{"num_hidden_layers": 13, "hidden_size": 224, "n_experts": 16, "experts_per_token": 1, "d_expert": 528, "d_shared_expert": 0, "hidden_act": "geglu", "moe_layers": [3, 4, 5, 6, 7, 8, 9, 10, 11, 12], "router_score": "sigmoid", "normalize_top_k": false, "routed_scale": 1.0, "balance_loss": 0.00173, "balance_bias": true, "router_noise": 0.3, "init_std_router": 0.0106, "lr_router": 0.00107, "vocab_size": 16384, "norm": "rmsnorm", "norm_eps": 1e-06, "tie_word_embeddings": "early", "optimizer": "soap_variant", "learning_rate": 0.00373, "beta1": 0.95, "beta2": 0.99, "max_grad_norm": 1.0, "batch_tokens": 131072, "max_seq_len": 512, "train_tokens": 373500000, "max_steps": 2850, "dataset": "wikipedia_en"}
Below are experts of layer 9 (counted from 0) of a mixture-of-experts language model. Rows are named router (the router's row for the expert), gate (a neuron's input weights, with its number), up (a neuron's input weights, with its number) and show model dimensions 0-223. Each number is 500 + 50 x the weight over its row's rms, rounded and kept within 0 to 999. Numbers have three digits each.
After each expert's rows: a language model's description of what the expert responds to. This comes from a sample of Wikipedia text that the model never trained on.

# expert 4
router:489568493568542518526528464493554461517558440510542472503480488377447483498509527504513509541556519521418554622510444507459444594429538444543571489432561408465504451482486521503488559435524426457412496482491439515474591464524474517491562575435559563505549551461568612502418475455503511426525495524516427438540543550468585557502466406462520543486504430452392547588577543465471441554441427509461472472447505503444623503472453476519476525545547646479512473489578561469470524485443525498526420462519511454487499616595457496482563485507497557433397451591498479403493536498494479563482470486492488407418433538488437523540477483455467524458527463481557363510456445574539482519497
gate0:539456472434449563483578458606531555576500420488544475468515520481563533410512583554518505477467494568411504436470475492605519490533488604441497458455527497405494567537452490472543527494660535473453524430520617519458516511595481544552467518471569461454540466540492531470515518538465510420480455467510497488496547507481502580476635523478478488612581458479435457564536441568562468450536578567526449425509447535497425536445354486555426563408478476501488467466490544457535473453563419512503468460537496422554475517498501550484573538553461479539553501541510534505574521585586440440433507494563517537458422480540465463531452415525553564514537549494484528494514405592524549560542
up0:443459460496474544480502520510524538568508447619532525527445547536422447497572494542417514491415433489395526593469468501506470531540438613435561529480478519409452470524506472448542488518572564427474511532530570550455567539576457498540459497424494513505442451419474544483554510504489542499511532486493420526474465564501519589456517499482516556573565537484465516539594473544533488506454585431564538477489473530555503549543424489551486525393478478507511562463491543464464482457495492507487603476519386552508446399457479433408495548533495437473541539475469616455557632554539484445507545386507470538467432414551419453509512392494513561560560552564473572500542495613538529459623
gate1:514495501493506499470422481486527533482570523572504509439448487411529394518530487512498447514441486529486545515575486565478454599421513495498436562517530591442574498524504549437516523492552424513537589622459529429507459562398527451492501472453553509523497480504473500535555460509461478437459539539508399469488449477567529481477461552523473487466386495506567499519456539523568367643482447428452433502488508524438560501489635462469484552521455484434435541556517559514530466440433449440434563482572502569565478475552479491521574511510458508485473447489560415469545574522554481558438424574604615456391518464460405447465495569523480484447517568569470498504427463554528572464408
up1:433520527508456562513560488497427512475358514491499540477534472603481516485398511389550573478522555487459479540415486468490532399531534491497488456534427479514415525512479454555489433528406499528537505456585517492451503496604525497467512519537521473540528487460502568438472504541539594537531499529448576580513597493501401550504531506427511551588561435492458565489528486483478604446577570570501554572580514482528459486567448546556518481508496505460560491474524391425476484482515563512543492534424491523496581526423489509476495476527572439550412551508441549463547406423506570460612532466448489572571546612533608497573464470443581474587506511475498482529496445496413431498608
It responds to: First names and opening letters or pieces of surnames in credits, rosters and tables, such as David, John, J, Mc, Quinn.

# expert 10
router:433479477438543597511523510495466471436500522535577412573595514485464493524491521467438467492588493537457515515541479479548487554532565511477512451496544468517406457535457456459620545473681459431456512410449564547487495547467541502592406558451569524407563537503512507474485420477486476405463436450500502457504527541454535526513412470489481597505528408571470531526554504536417555523477419574480513429494451465404517432477543508489503609584497603461514533456442559394463510493459477449439504499488475478519545510467531452550517496523523630502442410460517547385491466487504524521535476564523450471386476504559447571490476546511457481478541530523521416595424417460481503482453
gate0:579450567472542602507418479397426404559483520574578478545422509482415496527449531491560385476434385525450516550509516478515517525499512519460494537453603511420530434513474480479551563479461467549584492486544583396446414509407427436580356492564487489497544523521498464493452493483391479550511493374604549448456521466526514514502542519554554517499534481501525397549557487480470585497455578510535482497582498533493410474480480506532524563464542550533484439545566570520534492524514485547509439439599509496496556515521428578502463490425478511427502471433491474385418410504507556536448445527529533502493498461517558546469489505500565465493554388485481531585513414491515502490543
up0:599451513437586541484442471464398453555529551577629444570441503475419478530518519457517398468463412521501520526479510460439545543470385482464522545472627545399505416551503550472516549474504488541616487448542560441448435494424470409566420523500415512496549512517532404465465506481458468515584495444613527425487496527506493492498525453562537495513542507540541416540529491495431583499530527525495506523556547551460444488512405515535510579434482496573460470576545571547643514508523456499444397443603516487454493531569483546544492517467459530453472478449495506419497440530491518517416478520513536413469518455437514533486475501488581474477526405503489544593511391451536505525518
gate1:482523519475509400500479510501542561374558502516490414515578521656499505476511498502513455448532532562491509394473470480561438430536466577555483591499535560452543498474488434507524473509465524494431496578550518458457572477569479446464467546546522576495445496551541439629615503430493535488577537487483516499563479573518602474507444494584535479541582468399542445435447467515552459552530365413455457463454517481533477455458492465578558579459523487499455400495493449498478559498406585452464517434441529565554503539355543519593509500505518478473490519526466564497499612442579507511598481462493512506421534527522517523526504530527548571436416428537477464471503452541488440489485
up1:448561499491528426461468494458522553412554402522478562522475570576534512483556524463520471497595478548453499456529457507521534487521464532575507607537462520439573525537472422557516570503450529491514470606532482461477551545493502478468442533561591491410481537499607498592578525496459590500547504535457484500466479502523557515554474482648543450474529489476526418502385521495545474588551372428475467457406462474488468525449456468563589557486573485540530444497515393476457548509460536476509466406466596605529525544417470518480474484503563514438501541623471462494512603520553582530644551448533472489468562462569551540488556550496528510460454492444496489508499455404422498474478
It responds to: Digits and numbers in election, sports and statistics tables, such as percentage changes, scores, years, vote counts and position codes.

# expert 11
router:450556552442472553466562488452548566462499439453497508554470499494513530501529570492460425464545537598489502596462548625537564523518446433479519479391572490547469487488452525507534583412567484462450486479582524422493490522518515482473483497498507540501530491572524613500441396463489433457512454523566460383546444544372476462398469439503498561522570476454415528558436505527494445536477468556508482450495482501466540502461508396552485524544670560481497475515501539455449471464507429477497534492477502416427438524524428527472510546570408614457460439452462535451519397456475492522561480527522471535480443518552457545452524490501496536408536423424449395465461482607455544452582
gate0:498505520347473496425534524518487580415536447468482402446573519412486478631546497485497481541538414602466449535524485545527523520465495504522457475423494525410530588458551568527522573471443443506559502432590540594436443427546533525606558458548527490480530540503486484449575501448496535537529561444485474507482516515479496436595507508538572574571528575467484541422458448488491492556502453706444521525574496555417469533456499447413556438458482436522518504595477492522526531451557506565439503481477548497499559587536564498548536552519406435488460522433490549581500496427518416525450507470501520531496491467492489492467478525543516470434538500477482502499382413482576578481503
up0:572458436601512538590476451487637471421478368568564437382542493461469457407379481475498452507520546522519558542533506505494517530527590573483499466488522449501540489495471490477489545485555563461524485546438411512528476454563495458542452456460515494443498487508519557447566600533514387486466485437587576468500498517444536543495427485519447474462495518542543445500496487490492443405533572458486567497527631511576495577565518596501496469431460562456394481490465509440461464518518536440511504458454509514435507558534457461557473437448512526414545588482474464526541515422512513450541426487547486466499488416367512458516634470484445445497520529440484457509517476484362445524571
gate1:493535480539435602498517476497544465499530500497519544496457464524478489471533563471479519388509380471483462592533568467587592561422550502521615495447493526555461460552531505474490491433524511505516499406457456519463445441432545411597502544578498579469429532558491384500429509453529550361496536566477423504517524434439513473442534460522507405559523551483543498505486464511463598478535509463551514376520504506515585532579551546532528489505473621455523543410562489578509554425493553497533486470475589470461429455560462461541470529652540472502495518547557551523456482520540427576555559605420498515557539511493439497455596453454556514502485492544473519501435545540452535438541
up1:486500516488507500556531497566462528537547487518409552500403467529508573456539495595457525368571456447458527483476564564548552612492506477564500577490493492452481423544547481501473469478529464542533459355508502532522502412447502485496531518541510501497439524512514495506506477443523529447527528439496421534439510496423514509435515556581544439586465463482480501478521568456504595575428457459499478424581472493486597494507526537525483476478482511469543432427467476598464445511417511484445547469510514490480486545522420475513530565557520512571456568470537603523449583502485523507514536463516460408638432477540517544509615454481536556534559587600572573635442492583391501397599
It responds to: Capital letters and first syllables of foreign place and personal names, such as Santa, Hong, Aar(hus), Hok(kaido).

# expert 2
router:524515531516482483492524506456537545502552458526456438535592512534520462415534532465509462531553558520372555502451505490495506517457419518536590477434499466466425491588476430522516626544598523417551542484509462550481448418403485561427528468427556496479506495477475531595544500411515405367541437413544429528566443484507441504467466456505487564541466423471495553476563431546496519530456461602456449511459480502532515508465509538499461658563598493425416517470483556496481468512430514510463501500468555448522551564524457443485573520513439490453520464406569434485493500427568594534487499509502480512562426505559563541454504530558481456353520435455455465490512509589518517395560
gate0:515525499433402444536581530426439517494377396480452559501453460587521504484529535428523536467471491478467495450502467495544515433594440479497462493456676545592488420538459517478648488531505501445433494509581578441510516468476588539512594566428480523405495508485507566437538375508533501519523544395509489449506504605493435441577559553522383424527491535469459527504540474477451484503514491401527559500473474503499469400463477554494581484537531459452424464440522514538479482505463510559531554407495437556433482456427490543474472569462553525504516501460528436606427526459461373535475488519532498509457519564525455480465446471517508497424494493462465517489477546486396557464520
up0:512551528453475431516421480466488522549531490548452497554427433544496448488478497448593500496517477503454561410485507508495507456487440463560455486502567523629554403548438445477543558446541525395486517536457427472534421494493527449436627521471462456493441513490500527448525432545443455527533471474498442452496577509538416479571570567583433444617474467457424520533535530430455460493443538381597526397502440509516515455431599627586583478612427452462433494539455570576531404494535543523532529483511459544565409520507465541482526591554517527528523465483508439516445566387529400475450543472509460467471506528564443508473525495547502487453525444498484508509491555518533529550547
gate1:553429528489574487525463455559595473468608478519451496494541506449425485517543464400517508571517412514479455480502369519430583454605491506534495578569462477431470510459412524510462527394503495483454522400541559530497477543564491458405494409513495436433549474508431459537513392438405543474508602520449543530541419431482468548459423508560495488492476547466517519446472496555376548471423482550498512528442413571486445576510544487401471466455602527460532502491465438487560461478575484529581508496595501549481463430508470503500529480508469535529453531393520573481501588428502544533463500438524460568476428425574500574518424553511581467467413544549491509442502443504499490491527
up1:509508451489450555547439539466516566590418505498501497500489507493531460443469470480503468463538530427457517517485458578551524595484465555429434491476457529523546599417479506491530544499476496518495496540600487549476536468500511433603402487539553413496449509465530482447498531489569555523525451579554513645511494467481498488516461519371468421552542455574530479470546582479546493522381432493479502447573519512496531461494405555569587631460550476520557495494396463521474471490489411475439479515478551552599526463576450438474537422424520448528463521507485450597558495517468584478522559510490468451433408560499461415537644521564418520491432561482523463512383478529504440431466
It responds to: Last word pieces of proper nouns, place names and taxa, such as -os, -ia, -i, -stone, Township, River, usually before a comma or verb.

# expert 0
router:342431535485517608503527392496522428465495512503509492523563558490455468425505551497457457615585433539426557517404480462477452535525462401452515513469498507468493494508475481465589548499507481473382469511494427517505476522435469580535568493472502442469528564565492469502561449453507490479465538569412480430490413518462469534441477538485464527539591389491492523543491512576500498511512443518446529409435521461442420554482432482465519510572523654515490516402460518491431539476385462467522527468443433443469453496596507534575506575515412526424487477456603509503409541503506527636504527566490525424484464517509546497479524408510449484469562504527459478575527435582519524551468
gate0:574491463517549416435544417506472451520537483509488440490474517521508423497401463555582399556556407432370507543570484487418536508486441575479494445569593517490494467409533518401491459425527506501540467492589509562489474480476454429419536464484460489437593490524541556474490419492479477500570429546509459458454537560461469465541381473512577529532478495538451538488529555464478585472491503516576526530486479490495453455479449551516497427586457474435433491496463519480482447417439345459452486480520489501575472482440469488530459553454507520457424552547456498391611535489607505524423525462479498443476535508591493504509416541486485474470545532405458592554640558487457524459504
up0:423462508548490591546484512516545525484472529512534482582539435578485546489545542483491507493536554485553550481421498582579479454548515511549548450518434523466488470496479471626449504550489490470376544411465465506514539573498535499623471571590464534574469419516517473496456582441492463471444604478472472569618521455455454546487435457506471436549369530542567504524505407469494485540564449538497460514573508499553450581487531437457479463412538444510571477512536453575426504502608564494425530512429532538456492568516536462501564556451426426594572438502574536530495531562436550405523492478481481541543497547522577600517440548493465563556463511525550450520478489544590407524569
gate1:493431484462514558671648524472484491601573430590382601499568538532511579527511585563461414513539494625433514483476554489493590484462513526508540513503522595513523475499448406537488475483447381472492512493441485553445472519547385455493439483468479483556401512462615606514476540553518436526542557381502434482506522504532479437506532506475521466456514496510484495429538493441507534514510498564474471489551489488492508472403538493490548535577467492415449527522499540462473601486575490413512533482475420440472519517495585527593548535557496465444446463464545612513476508543430540548510510501520431551411565547492533428503525486490554561539493524535524491583547479459525459501536
up1:414532540475515573518484542511531489502562487544416510531484534463463354505496564534480503555542418544483437470345430526521475440471524499432483506488574579552438419502530493536611544469499429524561454515470543516562427530512572500547426427456511451479430574435576431471421519506525459481509477371509510572541528610501535495507534494494433577528432443473494528452501547514528624506554509570455421575525523631493451521507530547446491546413517564459536568545549475432425600540514494478515467438538418446471447495583548453588488540501485546489396493459477514483538554530421463542520552413518519568487546538561505452514609563462535523527533499512559507460484433500494529529487
It responds to: Prepositions after a noun or opening a sentence, mostly of, in, on, to, from, during, often followed by the or his.

# expert 12
router:522536492489412481490483509483519436473527533453509439488514591445495479560486526554588471555557489529439494594552463497511473520553470503470554456467491516613549455487394498515492498427505515474370473436524483526492472402504479504510524503447438525553613567517446452496408502432493518444479560418527572497482519543569470579508520602433498465520501424508470601529495405521515548501379427511458438460404470477362549469515439430559483513549623585453479427446542626466444525424430550548575532519606548467524503556501481462568481500588454564519432446497538494440471512465471516526462527508616479482501519612592463545490450458470502448526465531504431460498515506552561501508522
gate0:550524496509405551466485487552563416552546565450473559569542571506532529590530529379542508597566538524459454551430585578393449453520472446501549511476453536416514421612469437470433451451545537588470527455479500457489528495480524460558487494525540441536537495497517406567485548447510448489570461537586537546542490541482406487462474394533529516379470363457471501497501554468467489539378485530432512505569557550566542514468477492527560506526526496492541517508572563494487409467473504353489504548531550494517447519481569538439495515557526503508412484522499538483441532404540584556489502462445560558493450626597524496524421548573477457516547439495476446473473478507555526470507
up0:527617457585488470510573493481408626528475500519497512424478448440553505515471518510433454452507441510417621435502609503461462512438478409482494543449523411579521471449407587532581523525563555502532450498554510523583526568544482455432471484436562476578519441456550404406502556482595482447484517500564469507518535478471537521482481529551413544581471522556522493475548422488534553425508522492600554443589493507516438418506551445574467494558616559521511487426455416539524474575522561487449437495482439485540490446575440592501489466535473493568570481509555413488497568489542414469391500511456555566464517411507516509527506494525476490438512463549511480549495544506452548557446
gate1:478492567472556561553482476471595499471417549445437380486393488424484554518480467523528527543473540500490509479495524528507558597517554498450531489435483571574427547475484514436512565476524533575468426492586478561449498543514453462477523547504491434488524609547519530415565513442463519479562589536497391478430478431513439587530454441501377572566563451510561480548463456538409504487477400501564557535487512473521571496410481500506491553647490433503533505406427510497457539472449616545505514560425484502603462512492509566541425549594567533549527546505408457585443479447516506502489570471468472496476485467463490538561502515601547504533479505468417516531494555500526471615454
up1:479424498514444456586619479527559466523572592464440553489500500460479401487485484542461517545525555587539468545458508486523470640511560533603505499533552513530485459531508546537521481483433457475505570490547421507491489435501464480392414427536471508444490428537527478513540420435499585530519472545527553510453531516439617459632508525530537418488495502355461471556540504501513476510555582527595516490449487556454477448455435408508454543440488562508535517503468515446562488435441531503424435514590472496457561481512523476560380513409534475594427553403487425522568503497567493451466508491532414583478489446419494539582510464462598507501489524512488514515536419512483597536544
It responds to: Word pieces inside foreign words and non-Latin script bytes, such as Thai, Japanese, Hebrew, Slavic and Turkish names like Trešnjevka.

# expert 14
router:444462490451505500582550540523502444490491470563477487432617542367504487423496498412507583549565425483409602507436548499499601585521494465448589528412540468443508438519453522464530460516493470504448461449393575572419476414501519470548530458464512522473545442558550565547491508476589479522564404477517448461533522529528486491505504615546553499485572445535499592470501544560429508574438473576481502454479479423429490397480484437535516563553587634484543548493525497477415503493443480529458506556600450505450443525486504506540508475504509490398443488517510512439449479503435528566526509566561527460494400507548540507560497550507434481418545491486450441481426492547571527388497
gate0:531463419449571487493509442570564565568499541506522523499505489465501565455552444499461500455557557450386499437546658474492504485460538471477510523525507550440447449589556480490490476476501535485465488519570595470501429609508411565448546451582429468512543503448496491477473525571516496530490457512579501525521530438561458554555492510502432423575450492559537443475563554434509490496504442541445426471483504460535470466529591421443521550519589500577496455444455532467469434440575471522453547543552551431541543474509558491462461465518568478444473475440451484339436510418485498527531426443535453562666554469487490515509453550522523530458553405557539451542552542489388466620489
up0:452549550541479478471557480452511545511500457482422477485566563483399478527483469472583514501463440410534521457469549539417543482532467498582454526389527511491533493499513491517568585588582484512552464480548449518473518390485557526481445507545527459502498395541553558585534515467503452536569491504392556486538600560461610481453471533532400462494547463451475537547577457577560406549623496469424568560455365492496575492527474528449534507484486459558529555518496522534487534438590511580504492536464439468434491569405443499433486555503544486518612502573501537471615550541528538448430438580465567471552529415497501493449533563585509496507528539528529617494552450496528507516539
gate1:441429450506440544458491509424474490518573499519465511566478475425425475492582556580583451490491439538445488414523511458493469486590578501567504539400529452577530493556465487514457448447544447487425518447441515526514475427429402590631598553523594470506509453514439487420481444476470548518512565552588527495539498433467585549513472476553486494541335536438422484543470532535470507524531496499563482537418542498433511563537539539550558528537492504431423564419451526495569454473529476414584463465534513489477483407484477522479521531511486557549514479482434529541372506487500487495535513545517556463600551509510491488595369543428549539492534452597531397538468510470503551492463
up1:603591496449363554553434486415501588412488447462559496417478447483462501497533556446491512431460563470471393504585463550408569469418519466572487562540553511427514500505460445468455510572468539532497495556520541498537421489537527522433521488551403458487488489557463450595556463530491484517528548415495434471507538569514463498421398584473486595497573489526556501606536478523515492473483467539468503488519619450542500465528530524480438581538507441532487476461530531512378468515432492550541528485419454531423499557419542557571466515585441492410539546422500468528525536482545497550548423517494492492451529559620408495587521495509485479540463522564479574549461526531474488568401
It responds to: Joining words and commas linking list items or clauses, mainly and, commas, or, &, while, as in officers and men.

# expert 9
router:415557459512575585480514516527472421380428465560519496510501497485394499507474548541491476522550411596475454513503515559454482488526575443522519443486543505668486519502434508476561538438500464448513454443564574502423511497531518613568539515511480496504536550547505512570528472509531412458465439459518546493577476510518507583463541548509539492512628419439396565513420491487509456590430488539431500450510516493460472555480497458599525568549587628502415512485487508409448524571427498497423565498467549432467450556486504397476505487536454547505479466554519477471537510513533555535485524574529462383512425480522546497496530484497560432387518421566510471554473490555487603464574
gate0:586619514407524464439529407582463489441517488552557611477476413444427459519499427409468558526525487537474566548493453413524514500607528435418383531453503586557428476486431482515504452527527493413573511503508528484571499521547555493535532485464554518459548517440455469593413411568538460444438495443499475429516519600530529554464535558506649448497503581495501505484509464517514478526529505502567509564504516515451511445438506441541498549488460508511535534535513571488439484473484523518471439531534554510406534398499473471527461522488498465392485539579447486565449538555489483528538478504377369527450516503618444476397511521441534431443484544437548548515530479424462514462502
up0:470357417468453520567425557457535481512491527468528514542523589569532473551480580479532429531456495446500478470484561552525500431509503531532616538478533538563482455476497502432555529502554593551488496497493511480454453450515492520532490498429451456549409565518516445447492542555418495509574559497512488613422539441469497440554504467454505505525489455552555505511426540450461442549480550520488521545537454516441399468483412625451589449577488484539479470468592424528570512493499484519511568452416520479560500555567470461438576437473413426613530471571506591497453308426461522474421476462529514499473510547445491449539466493482428497518532456501496503595570512499510619547452
gate1:534372542450471470541480474472474484529435490458472399480535521464475403422349425515482538583547496417494505493463556534465497408648499453456466508435569491469522448501574509627463497481541447469589545488456491525543469525550490511511526547546444479454493492473516508553506512517548546520583544522493514477561547544452443429477444416550416405524440457477511476442450467483469480488488509545416453443456583547391633498547575519499544485474491495454434474503490490543435436506591490532505533615424565457606431505489493456453554547537532492470533430483567466473560511474563518594533555521589548496531438447537490506520470511498486546478516447476503530422483498366409461433521
up1:494525520507581451470472428615516520438534501567468556420410452599534570434599532504505409462443495531458533438592406481533565530436535527556389406505492478514495544520562469486500597477474480537467599500521444568433493606478492489501528471461513516485517505485435542463515499452507463509523418488550440559431456546514624454503523523508535553535546547471438499537574474521457505486445524491569477539606528541580460531526477515548488548536422476537605506434591411530478495482603449490516462457563509459354516527549469539519475499488496452420475474516525452504487485466462525528442427502457474541480554549441487478546639482505410451533587545487465536574565537553604563564522
It responds to: The word the, region adjectives like United, South, Northern, and table separators or @ in sports and election tables.

# expert 5
router:470510496554454531552460433499528474461539382581449564510436553463380346453492510456425433461536418521455459493510507512479459493570456394433572467462449483474479500482511423452557461521591411390475402484435546526432548500471537383553503447437482442474564538523520560479422472453577471487506421531527505488501488574521467561527519451497469614567502490520475484499580511569485490514364497591403420471425507508406533500481545456559538508567480568449517466463549504477440529469476509472524516538499555451498523470487452453499499544547416478461378432455527457514511474477586481505428529637448479476496541486496470509544575476524463502462629529542544458536486499518484536487521
gate0:505461486542434597452525480500589482556472465463492381501549502551505449512526487450513400566459499494547615567482526466553530563452573438432410513457442526484485510533479521475425519501538496416464458505486492513493504505515503417529596500538574552345598512507421455563463486552544455488468485489531451456458551613517474484492515448491497383540521392475514494544548499520596537538524528554438453418607517538518514496383473517505459464534561484464515527440535557575529507551450479432548527566485412517514576604504496554525396504502447515456520527524467543530497519460516554549451568501463606459531391685481440436487558577523501456509468517516527517568489524511513498455548
up0:523485484489529572475384491516422494469450501431513526414457560519512477571553529510518503409584470452462498538399517458423523390523491628555530471494490557522435489461517502498458462504428369482462517418512525516522437537521469566435398511514440517543495483491477422542478575490544562510499416578500498663514470517458551437419485479486428458479453557505445525528511552491518431395518517497518579499495439485580476413511592593447536460480505512507475456564593592438454504464569528546356501469544550435503479581522408427491517409485456508561585461584552467513546489560441466481495441509513514575413407483458500491534537519541429500542501520528501518491531541544463478464532
gate1:541500441592543555508571480624479569456481445528523517520466498415510361524420532587454491460487504431487500490512469585459552483504502526436528504485426565533524455479439456542477387543537416503497535484499449399470476494488592500583472539387496509467527588618494515605551542524501567466496503487487445491485472486502515430520468390496496515433480483490505529568517515474580480498494488509551566439522433499465593464433609438484538498495463534504555403493467495427471520520477559544457568591408469377489536544502529399589491454567473525461433530479543562527431529463601569506501449403513512509512518494415507408460514558531489485550455475540406404507502530536448547585511
up1:473514481482385492482468487452517528504508528473519499536490438495531619523530487485455487559437467549502565488493558464454535641505463487482533442569533440489523519513505508613514549484438483587492392509552484570458499452461511467499543364583440560579539487470461455447530463491545433461490483470482530490531494485483534388475504667490559495542541580525445422410563429494508583504477521474456466509569497484539419543500560462494452530521565422531488526516555450541547443400513540514531479557510593590529542451446469525414489522492562403434604514454548562550523576454412499582517573540517532569553468608511512553456575434514476475502537469482601518609531510477549546469545
It responds to: Main verbs, often past participles after was or to, and their suffix pieces, such as used, known, released, sworn, broadcasting.

# expert 1
router:460515488464537493492479474463461421508494483489506501508627556524529456439497480375497465525528472469450453595524601510511426509491451406535664498465512455549464419528506522528521487377515469413457425501440523489470579486430478508529541572445573491526569517555452527574511485414439473435482507407493528471438434562460472544453484531484449502528524440564508507474512443471470552540439516554451459513423505549392456539403473385484436522556556622484511505429451545440508484442453415518456587531591511463461556534548500491582507454520499546482467420552519423484478556384556497527489469571526465490397484463519459557535531436493442458459537491574529499500486373554512565456488
gate0:560596491464506504437469475447551487557513483550483414561505476513537489525516505471567461510498486484597474548484557460630492455452444585530540465406432482473619511473547545523476442450543492529499564537532457460432492564495460507513414468502533476603487423471543568522543525420527400499565470521480498461470506520439514532508506439569525554489463461504496450459570490516524562478483532546522459549506451452441514432528469525424591567478523582455501402444541460454536411465455421424576468492549518522419434573440594393506522459540459510493455567564553531539441397383509539505601526556524548527515398381500512507551551562453438445502473555475409508510483582499609505453532
up0:477494502477443479531496478505531564491537437417504592428449527514525519456531549545494563485508509516473566416412619449486486481511553445558424504534603478570434486484515483522491504632506503519514489400497465613627407452547530521475503536574436507436539509515445443451390553526492533493470534516489528539541601504577525509465493468391500484467580492488577512570383474524514414428497570420456545421500505589508458606499480512532445434489454404509479529568452557515544532513504587570522558485454496483567502435578492477502510488435592526485511505461532479436538548485446546466481473507452469474530455621588558531431437403568507521394444482494516567527552490500502502570456
gate1:474476463562583591478536493463599394594487480436553494472482451412520473552544560514542471540594540481452513536531482556521353575531483567577419496496466544580512536435544499495487568478496504497446543564514487488576538502532518486488489500467567589448535460518490505569489559412488434417401503494663510518535482503475514449464551554522574554470478424496527516497402549522457521490405486526503476515474520431409583555484458511480458516452490575509489404524572519445452427538441492460518483432569555548533526467541449519429473475542479568516444512414513473594433392576515472501492525431435446489527437515386479525507477507548548502462496587462560390450463470503518425452441
up1:494469470535561555490544488462520485602463488452540477478495544372530445590484524532547452532543594484421538518544521519554372554529446563573503468503535533598552477503544479480506558528512486455426615579435470468514537513499510461467516506476587619521537463521507518543480482437525435413485502551639540555503503544479453458484523551556602520411501417530526527493368536496418502489397527533434470499431538457398584529511490482466463484534524554538508392545540488522500391578481472456457450501517513539554531452587466497480512497550480487501438504494499437562485388577505492505460528489432437439514512463377446467473464456566493503415476570413564414427456452535500475469513
It responds to: Final digits of numbers and the unit or noun after them, such as million, km, °E, yards, century, and closing parentheses.

# expert 8
router:425540402545518601535555423393503423458454498546513515454494516454534484480505475445477495555569425485501416500438502503468608538478494415514513517488516468460501526523443501457493488484567491470498486537399431496534531551419459531363509461511541474482535625522593472570502404422510511385505512484509494493433463502504495560441564511514544492469502501470444547492512502482453465534448508572528479400397446464467447534500499401546539550576534587462547461460558538529420507431400413439507584504532416422465551528567409542447529486516535507438499452465509503372462469412477506582500535583503484410501468607511525486484510483529559496487514486451599512556453471549566532433403
gate0:449579506564467469483482491446555465478506464498533507447479429507486500506508541480421496491520510458511485519474468543467488505596362473620501474545576465514465474609572549559526485531490515480472508431507352502481478527481504534516504574469406468459459502565602437475474386420423468505534627469554434546356594456538494515479486500542492532521548484461478593473469521481432477528542441508433473464453504546507543444473487454477526409488493503592496532508494406576462539526490473607450541508477392487543434489550486493449528463499416464404521541545536433505476526524542522557427515434537425604406499551436576527560451470528528513506527547541527426538528432554593605571459
up0:503621493569511516480525463512604586488536489540517484425447465442438396518525469526554487465545532365446504504400452442553548508467511541509407487532535440530450564467520504564475460467548569458474534514461500530497425506440472505614464481530487559488480437524596554562546451553515515463569482529497478400510538467503515456479480437577376516584543478569466425570450495533460521488560543585482408445432532576495561441506497396518503509419493440565501436475455434507621486538445473423448443535458475543542467434468483379424503440520557516519574591520520522522462533544555426571454497482536437466473484620517527537465489443510498465500517475503522552495538597582486421534521
gate1:421495594451460539570511441428489477420440548501428554543506547479531506483583458534481479482465524474516474466543527506481513445475485528513471478467473489457575463510564535491588408506616465522511560380547567495478505501496620463543519500570460520508498551496473496479491536438448596477532474479479369516452462509385523519435470479475517533528509494472514585451486546435427526582524495579485574584518440536493415520416433468399514465548449494520551434550520484576459392478473507554531452510569586518387530523480399486589491517514501604564576387517550511469405506458372538481514533595508406471534515506513543484513377527408554467528442489500537483531576487468525487488486
up1:461531526535483494443510586609511532558510448470510382560404432494516547542508496465500482511390494396441513486506522394589483600481508499511449496466515524522418533479461418487505525418523613510469518590476523555520453567458466496569479502457497419495480473481502472377445477633524423515495504488549593437471489518566467507457467466411512491535528487479488516523547549454457522518481547428478465467520532533535584483486570468494509497546520568553442507431389563509440585563541522422386520478512473520533453508480589474435568411535402455487519513486468405566523530517591499489421521445530422562492480557488475500429523447451512470385550574404447411470462527502439565512484
It responds to: Periods ending sentences, often after numbers, titles or quotes, plus table pipes, colons and thousands commas in data rows.

# expert 3
router:372586518525532484499556423495485437497450487608411520530576450521474421529541517520497518551573539497452627586434469472494536537470465547478528511538490475456467513511509483395560447425543424466451442511452508428445469481532460452558568512507548545551548519548546489590470444458575471509604551473526483494507515505451462487571499486551520614495539432505475507498553412608472459532431459555549432546457506442453512538431485491511532527563543551531418387537582540506498457517504475536415518562516527425478537540574480453444576497503363511531450453553528465475395488463487465628488512599575584542472459503554476517539515562556457500548571507426500465489406421545526518537503
gate0:558455474439557463500515480521601514578466564519503489519489540442479571528430556525510488453547517444435495494492584491459528516501542536542500549527476431480592513574540427414438392542612517550571504562513437488514521501458509566562595453476559544505623514568399480638522535506524541457486576477448419493443504541558535483584492596582499506536431475491540501540491433521511484511490587479495501445512486579437506598516500562477474467476498523508496495427493399498514440488414497600463494372459536514411582468531473459498603423547456569484521533453486496647479469548531548583567484462555534527419480443541455526496482446473522480551446488452502474589485520612546513500531
up0:503483488528461592446475524513529521543487536491491451524522534531539527486512440524491526473510551534538457519508418533441491483504505530483596452454510535502475524444461478546547614458456464508534479563432538529365465488531485484523449500542531363520368444467539518431528447494466458525440520505575518565608539472448528502545484448471517463527563454517441559533525626473529460465595396579472526616441446468572473476459441528462454597491499439425415486578505598470528515436632493452619497509518460420602485489377440494433484527419544431483580494566577545441465526400493517445434588529489495475532476449521518480508475557524467474425531542484445545492448464430469534525539
gate1:483537538479451526481531485482484462496562573520571488511510401594548594531525546438548500445537509498516455545444421484517602449375453616463540550513519494475568497512569498446525453476456489527489522482465618556495552492409537466396548521547417572524500478533507475565429506596518496484530584536528599446448476516524528479471536494535516516546513477501535496482470466578429485548489502481560364467601462511449547445494531495544435611579546462452532397570538481547500582482475461523490472473386511526535603515480418523530531494459574496522446503484563552504476545525611454633482517526540625476517430484597521478508526540516471501462467444544530409402465461459489481427548
up1:503564536487483590500489476463547462517469529527489525454515426567543531485547490429519531480512512463540456546507441540535587486497471506536580528593499542519628478567490556499551504473463520427491422499428509620452553470439478512448556515600414518516488498619548409480464531581502416505527523508538548475444453520487476445470521520529447461559513515489569490491452506521439513517459501501560424488588532612551623475496519613498433571610541530532442402502445458504409582455529467493547419491388502560543597457412447513503508478479529524561465508509562534512446530495562485534453530542557592516496476537605530478452577533482410495452492477586552485406353489488548535529541
It responds to: Auxiliary verbs, pronouns and connectives inside a clause, such as was, is, not, it, that, who, been.